Experts of a small language model.
Size: 12 layers, width 320, vocabulary 6323, 42.5M parameters.
Experts: 192 SwiGLU neurons an expert, 2 picks a token.
Training: a variant of Muon for the experts, 1469M tokens, 5604 steps.
Below are experts of layer 9 (counted from 0) of a mixture-of-experts language model. Rows are named router (the router's row for the expert), gate (a neuron's input weights, with its number), up (a neuron's input weights, with its number), down (a neuron's output weights, with its number) and show model dimensions 64-127. Each number is 500 + 25 x the weight over its row's rms, rounded and kept within 0 to 999. Numbers have three digits each.
Before each expert's rows: "mostly gets" lists some tokens that are sent to it at least half of the time. This comes from a sample of Wikipedia text that the model never trained on.

# expert 5
mostly gets: " c", " t", " C", " T", " th", " sc"
router:500513514503540462533524477499485530503533527531493516480512502504498478470526534441451452510521485490520462485506497521505493484495499486489524519453496480490559544464464479500515455455505504
gate6:457482496528525481490516474506478509491470499519492504510501514487445496488493526455530462503560501479504529510528511447543490520550516468474507504481516521463495528506496505458528498429488549
up6:507459509463491493474487515508462520477499517516498504512530478482528523487492506527489479470496517506484527503476520471496482494489537509515492524544479495532500457513511481534535543505502488
down6:521537468474473499485463524520506575517509490516547489516530486546534492527489502503479515455507459527524463491546516522531448514484513483518539516484482510495464482489469488502509512500518493
gate7:534509478536522497518520504457470489540493496501498523470500518492519512466525502511513476511522466479488494495511507523559480514427533493504519487514513497515543496505504499523502479514496503
up7:502481514533506496532535547437475520484501475489470483452505510494483472496513499549500480545520467505493512507477487446510488502497484491426516499515522499520500493477509515535479496505513523
down7:522469491510491452475512440485512487502520493530473515493481567514494513511511524542476553487500525514494521487516469480492466528509493479519455526479514480486490487490503531521562520489500480
gate8:474523504479488517491513436534541505538521510519495505475555528499481463547509502518473498503462521491501466495509470516523507453468571475496464481438522475524557445515497512509463538512525497
up8:493511466524522499499458504481532509520517517469476527496466455509486457529521510544470493535449472497479518519543493523505512482512458541472525473495482506526467537524525462485531508530492463
down8:511499536558496525510512528490496502472466532490508510517460535495501493476463513526498539484529492514516502509556548507513516501494520545522508523532510538480514532527523529510474505469501510
gate9:463475524516547478506552475514483500516542519508533489506484498492482529485527539497481521512503497465486484505498518490504516472514487507503533540500497545515470511483445501494496492490504501
up9:493515477464516487500487514542514502504511542498493463491482549523545518454480441533459467463486496466471542465538484467502521525519482516539487525463526523470506495531431503473485525474470504
down9:487508473475519461515511458521524470506511473521494521503521497517528494470465504527525510502511497502516532491497476497533495507505541487514467535546544543478497496477471472468500458512481480
gate10:517515479501506475522482516537475517552501491568474529488485499529488461498489487495460509462508499474504442497484469515477505520531471500502518524495518508484534502463440491514481511477533516
up10:491510537487502524505498502454513510475469481554458523489473515499526492497534515536485451554479489493459520489554512510494477483471508502493514469506499521486536509487495504503467509500465511
down10:500488531529489501474485480506486459527500499514463507496517463500468496527522468503508485475527516487519485464529495486509477503504447522482445480526487499534495506538510524494433461477475487
gate11:449544558498528468509497545499487450505495542498479482506545521484538515470492494460483525502507454509517496525495473524490505471492493496529478481540521491480533509463489555477466458502491547
up11:486514565516476495472524542526530516510529475513480510517529465489529506494502478513482524484525519515540477539525537486453525450507503518532519535508476539487476512488565473522511486534481535
down11:479480459516487517489541520512548480518526482485552495471446503507523470467507531498504522479496459500540541476538475516488491568499527491464482508538540490500504539546542540482559508501521528
gate12:452522510471456490482512463510492522523499499486507518583496541546490500510498571496486495503501492486511506479519469452493499475537491494504487491520499484517480525518525477525522498494496465
up12:468505495500501518494493526489555493505511457515492459496518470520517527466521509564521539504482458510473491521481495509480527501493522465476501539489494480462524513506484546513504483522515490
down12:530533478509511508508498485488521529500558482506550461520475472517491514497561500480519507466474498517497530487486471494460507524461425467490497472508506463491475495531497510516470510513491486
gate13:481464485502477486469464558484478509566573513452477515482525464491497468507469519471462515532482530471502492528490473484482498487490512457492527528521472506497490456525541536440520485502464508
up13:480511515534489547503458508520491504510498497502481510515487478500495502486476528491495503538469462475507533465507517505510510472484502500513476526499433508500521510508537488515466492505515476
down13:488476496518484486482473543499476487511518487478513491521489488539506528510490498497534463488467510491478492494535486517540451495506532463497503522495503510499525478531470480490520504538522492
gate14:482515496478466546509548509538493512464511505515497500535503467521474504476537461509477493500464486502498493500525448472508497510512468505491525459501512486537525473440542520469472462491477503
up14:475473522467460530516517498516514499472522501527471503527507494468488447493522483531493516476491477496467478515495518488477512517497497526499506513513551511479505500515473526579538519528465515
down14:483513489470502493478552490485473459487483499500488463466494476498490491503483509475507475509489503511498553461484475485553490493502471515488458464484495463527518504529508498484457509475461514
gate15:522525494488483476539532481447474490483532490495493492527540520514471518450487521503518509466451463512492487488544450492514477486519527486518523482481537467487497489464478474525532499520483509
up15:513543453519493459443468542526513490492497493538523507524493511523512478515445532518502544534497557518529491491487507507477478527489488455488460470471479503477529479460481487493522506514517479
down15:469514520514479482498468537494533527509515499473465494481503504483500531523500523502491540501530526515500487492460551548530527512474497518479482492451476510526521538516493482490509503479512534

# expert 0
mostly gets: " at the", " his", " British", " New", " in the", "The"
router:475498520481525471517492490527495483481498545470495513501532507517512479453515511460523548547505482520506491505516488479470481507494459478524540446470465533536513535493479540528515486514535532
gate6:487504526518441516549469492473476490511524479500520488522470483560508506502508535492513475510509501456507528497550518474506508498520513513507523439523478474503521548541497561513504539493526543
up6:554498461538542499516497527486499451530523481481481487475497497506518485526512519523508450474529526448537502488514493504456531500496551518506522500498462491507475498456537516536536485567541501
down6:481509535496469505480473471499481488520529440549487471515490534513507465511531513490506524492522504504499465517543485484454511535515479483544519445495537517495506519495504541474452480476480510
gate7:523490477515486496556498514507458528501502499450537540536517491497440519483477498479508527521488484559465476451504528500504480481457525507526535458501533484508494460529542543496493456504466467
up7:487489478487510434525545501518512526523479529507458495454489502519474473524471497495505485516523478477521489536533469449488438476488518489534522490480490499489505481532494502493488494502500492
down7:487535482526480446495487525498475528549463510469510486478503478501555479474512504505488467466505506472495530502504485513468459488491505512456413531504449562487460513487515530495511524559479542
gate8:497469465499462499543480507482511516471487511459535466492472489531480504500511502477483499495462526554537471480550482496540498499502517466499507509497478495516528539501522504550507514542510502
up8:505478528489539511472512564489550493507511456486507488504519433517490465512478500468482496477516487501496540535523455495534507495510511498476545475545525486469487529473508477508516466518508493
down8:511536509498491523544493545477521517494520507549434530504490506474513474464500489506477459491496466475487495470457533542508504451471531501510511473474504507546503512490536473484524472484517491
gate9:466513503467456481465503487497482543489523569490484471493549476612480501498518501550490531499546456488547501495506503502468458486529466514509460459482487517520493509486497503554513464473486512
up9:497505541484481475508473486472519533494484507469503457525515449502465486493481507499478518503493513528498515477515501508515513511563501494480475478500526479501521499462501500497476515477510466
down9:543508506521494511509493498513504515491503502473493469475486519482496557499513476562482530490532447469508506506506512513504498488537480483470526469515489510531519488477480485492497522534487495
gate10:516499570491495488523511503507506502485517487500491494468546481488472511471507473485528492495484519477534479506518469480511486481505465520510535496510507542483518531483478507578527497496505510
up10:491465505524480513509465487509515509505476490512495500539516475509489511498499534492511497465496510520508502496508497517512474451488501540482510512573503485509501511498509482525485484483514455
down10:489488478492545540505535503492488516490503482460486521478517550521542491488506501519505514548521519538531468510497470479510480499541505549483503474542493501478463497490499492447444490507503543
gate11:465553489519476511492527480476498488498503490471472454543480508518526476500495528496531512505561496517512494501519508487521432479524495505510480505492432500554471505507486478490522512499494486
up11:467531494461435548494529499499481548535512512548515511457474470442527546494509481478480503471512542497485474494508491519520510493467528513477453517469497473485520529502494487502531470531512465
down11:502506506517471509497506501480513489446493531498497487514472487543464505514513568528549507484486507529506469486527484504521426513496525516517494540483516501463524466512499490477496533525500499
gate12:533552479493495480540458488531523495516475526517499557504493479513479495491509459537439512496512477477507481529576478471492504503520471519503546518462503492509534511508494473524551465520519507
up12:476506532480485506507491455487495508472497517524468559512532483491526495502529500479491512469510507510491475462506521502515513547468484539506497488534514488473539536487449475503513516516480480
down12:527525444445485494498512483462518454502531479493506567505531496499501492442514523509531495473506483489536546530513464509494484478508523531489465478513507488501500465492496481536557537469472459
gate13:460512482512457521481478529489454484518495488475492452501546529524474473470476494491515510556513491504510463461508507517492489491476509479542511520481514525513561557523486478506545528451513480
up13:525537468486509484514505485457507524507548475533488519500468546458468471526486510469490491507476502515552505515510510510500467503479526515495493514482475494503480516483514488518538486500494497
down13:513520508526487481531501497499516485472486550513469506511496476506471492501525525532494519464515503507510472499510494540533495532490529492502498489500438481452536525517508495473512526465479520
gate14:477478515521485504499532473481518502522492477492511535535493503494553480512551504529477492500530449481519498487528464479483488508493480486475518501492481502540525528490466554498486502484514526
up14:490518451472473511500479501498489510454522472496476507466477566483473485515494503466478511518443518466492510564499504530503516494515476526515457494490513530499549493523535505564495479462478480
down14:452489511516496506481472476501519521494476489494481518513526502487517525480507511515490548549524530495504496471505537526488492478499426519493519522481535502475433499519491547494483479543443506
gate15:432494483502522492516456485484510473492525512496537493505510506510547519466505521512549549481484473504499557499523511485470548513504585459466502487489478520483530550531472496515512527517526520
up15:485500561538499479531519475486520498508536512531494484503549469526531500466481498524499512505516543508456479493533477549508504495518548525536492513516509506495480493491516469493478494506471499
down15:480492454480472558525496511479506526513455503528490500483532516471472503510497490514493505529498461503507484515521469464513490504452484511509449519481476523489512481524467527517560494484475535

# expert 10
mostly gets: ").", " ==", " has", " had", ".", "\"."
router:494473533516498504532473506473502509500516501503465497497506526502486478500505487480540482514549485528505534521493484454482484502500515470477533552452515480473482474505492452503517505513517536
gate6:513490455482552537525461518512554504519516510492524457546534522455511511557532530500480475480507503513476456487485465433489457499498509461507494516474495534491510502493516460528540530503507518
up6:540487460465488528509518484538486502497450517473515477486496490489517507521470498500544499536495483523478536492494517459494471482522535491522512489523493476483516519493506499474525540492495510
down6:517490489547469499525465498503506474507478505498452497520515498512497483494470517537495558485450532469508516504500534482538554445493474497511474525523481532493543511491492521455535502528519494
gate7:512503483510510495534546536510521535487513507514490474477490529489500515497491453505489506480469437510493519499472486470517469444537528462506536493516526516513501480527540492530504494517521516
up7:504488507484512452490479491487508529501473487486486496511481483498485496478467512520484484497535489483498496495568484462468514535521483507527475519541482463509514537504443527484528508523526460
down7:465505481476461480467446502519486534518481499514443535513515468523488518489532485494483496497457478460562495523482501554484496530512455500489539506520527478505529463504494542546526491485536499
gate8:522502577513503498519506502508492469544504497505492488509502509510450512489524515521540447491502484536514527507488492499500535530490484431512496525496510493483484516501460465553507520557509523
up8:499538525516557528493505530527495544480511471513491535497453485516462536487496471489461492530545523517506526517483531475471479510445498496472491489488508497523498500493488503515523460457490450
down8:503501453515517496492482502488517512480483496511484518486495503493500507483490512473491498516512477523498505493483489491532502482514524489511496475493508520482545566509502537453513478416512482
gate9:455497520509507504518509539484482513546525511483495492501503531530489490487486489476482511498538494521528480496526478467467545481486436510517506512523511486475548494513511475544469491525522547
up9:482476540490521520482477493501514520510481545473509506511481509494583498490495485497526487520469498523488491487482550483495526488530494503483550506496516455521501512484496481494494536463475486
down9:507517491505506498501511502490526538495504501463489521543480528506526478492498529517504507478502461449501550507497465520504489507494506483479507473549521492491519510486486559503487516503466504
gate10:487488502499502500505495510469518503481476529519532488531533514562469515515515500466471482495492477516501544513461528465505521525515554482520524510528532494485541500528515479545494528505485484
up10:455488528514509526457536491550502527525470497461480547427514497527473508540503472543537500514453487453543466477499495494496526471507507513515503503522498478515525484475533521464480515515526443
down10:494483476519496489475509513500541486497473469461510491529459437471467538482478512529477491486473523522507533492513507459489489515496473503486526513506482478461502461504534451500446475513516528
gate11:513486465485472539498466511471516521478523537514523500536518532508503480536474536490512501470515515517514458495478490501452487463518502488480505510470439460442514518499532488543512507495500525
up11:480516504502466475458498480517473485483475558504529497522462525528523483520449542512477508551506462504551480518452458497467500509503486481479483531521485479519481517479522542478472539487527501
down11:511484465502523500470546503536474498526493492497448475480518461501479475489508491480530511489517506489486492502474480446460492528495478468474514458520496534481510509543544504469485515511526482
gate12:436471573570463524514507510486505528478537507483491477533501485516478504516487481503518470507516508469543505498472511519543466468522474473487489461484469496487546522501500480510500489526517503
up12:515493476504426534481511561468530488533477487504506536472515483484510522510512495514519528507500527511492466500536480497481460494501465524523510472490504489489535494511511477521513541504504506
down12:516520502482519480467491514450491473525472533492544507498514527486559514508537496496543493547492541479548504503516510470511505497489524482490449475487486478468517515518482455481532528496502507
gate13:474489504527498485503502497467497493577510482472478549477501505465494504470490498514517533478527480515506512529533509475514504507500533497550480472472473491497514451491546524531496502489514523
up13:494457456477570506490460512509562501569482507507522489506564495502480475512456489477508497543478504495498476516512480512514470500481499481453564479537512526488488486521492492464509490473508510
down13:518457491504470501514509502524527520503558472465531496495505491517483502515514493531512510566517516519485495529473522476488497460480482571525528501499477469535480464485520500489531477484483534
gate14:530487534490506528507489512480470481470524494504496477508564517467484484471487500485531478480498476457480523518489453499502502494531481513519533500526527505505465480467500460521470530493510464
up14:482476479526523489485510562516472499499483463500481502520513477519506476511488540495531497486490483507458471477521528503509516521485529496522516512499511555500502513505520507509452539462503469
down14:472469479479475482465501531525525485434515537482498494488477512448516500520484534489514516529506524503476513539541441514521482500495512504535563485488489474472557482493480540506522522486488461
gate15:489434536495503502475524503502480508543519516544504466506512530497537504498485488503513553544510542508484518532520467461446516488518469507467517493445499512503523469483533472500464524497492499
up15:513482504508469500483484477494522479469489508496535488503506534526519512482495541500482538498490478480465498443489504546489537487537528507499501468493499526431519522502505481475499480490482507
down15:484471477499496504492528527511476502501462478467464531492510448513478502508466450505497494510460526495545466513512483535502513489489499528449474498519514530464432501526517513487516526519484531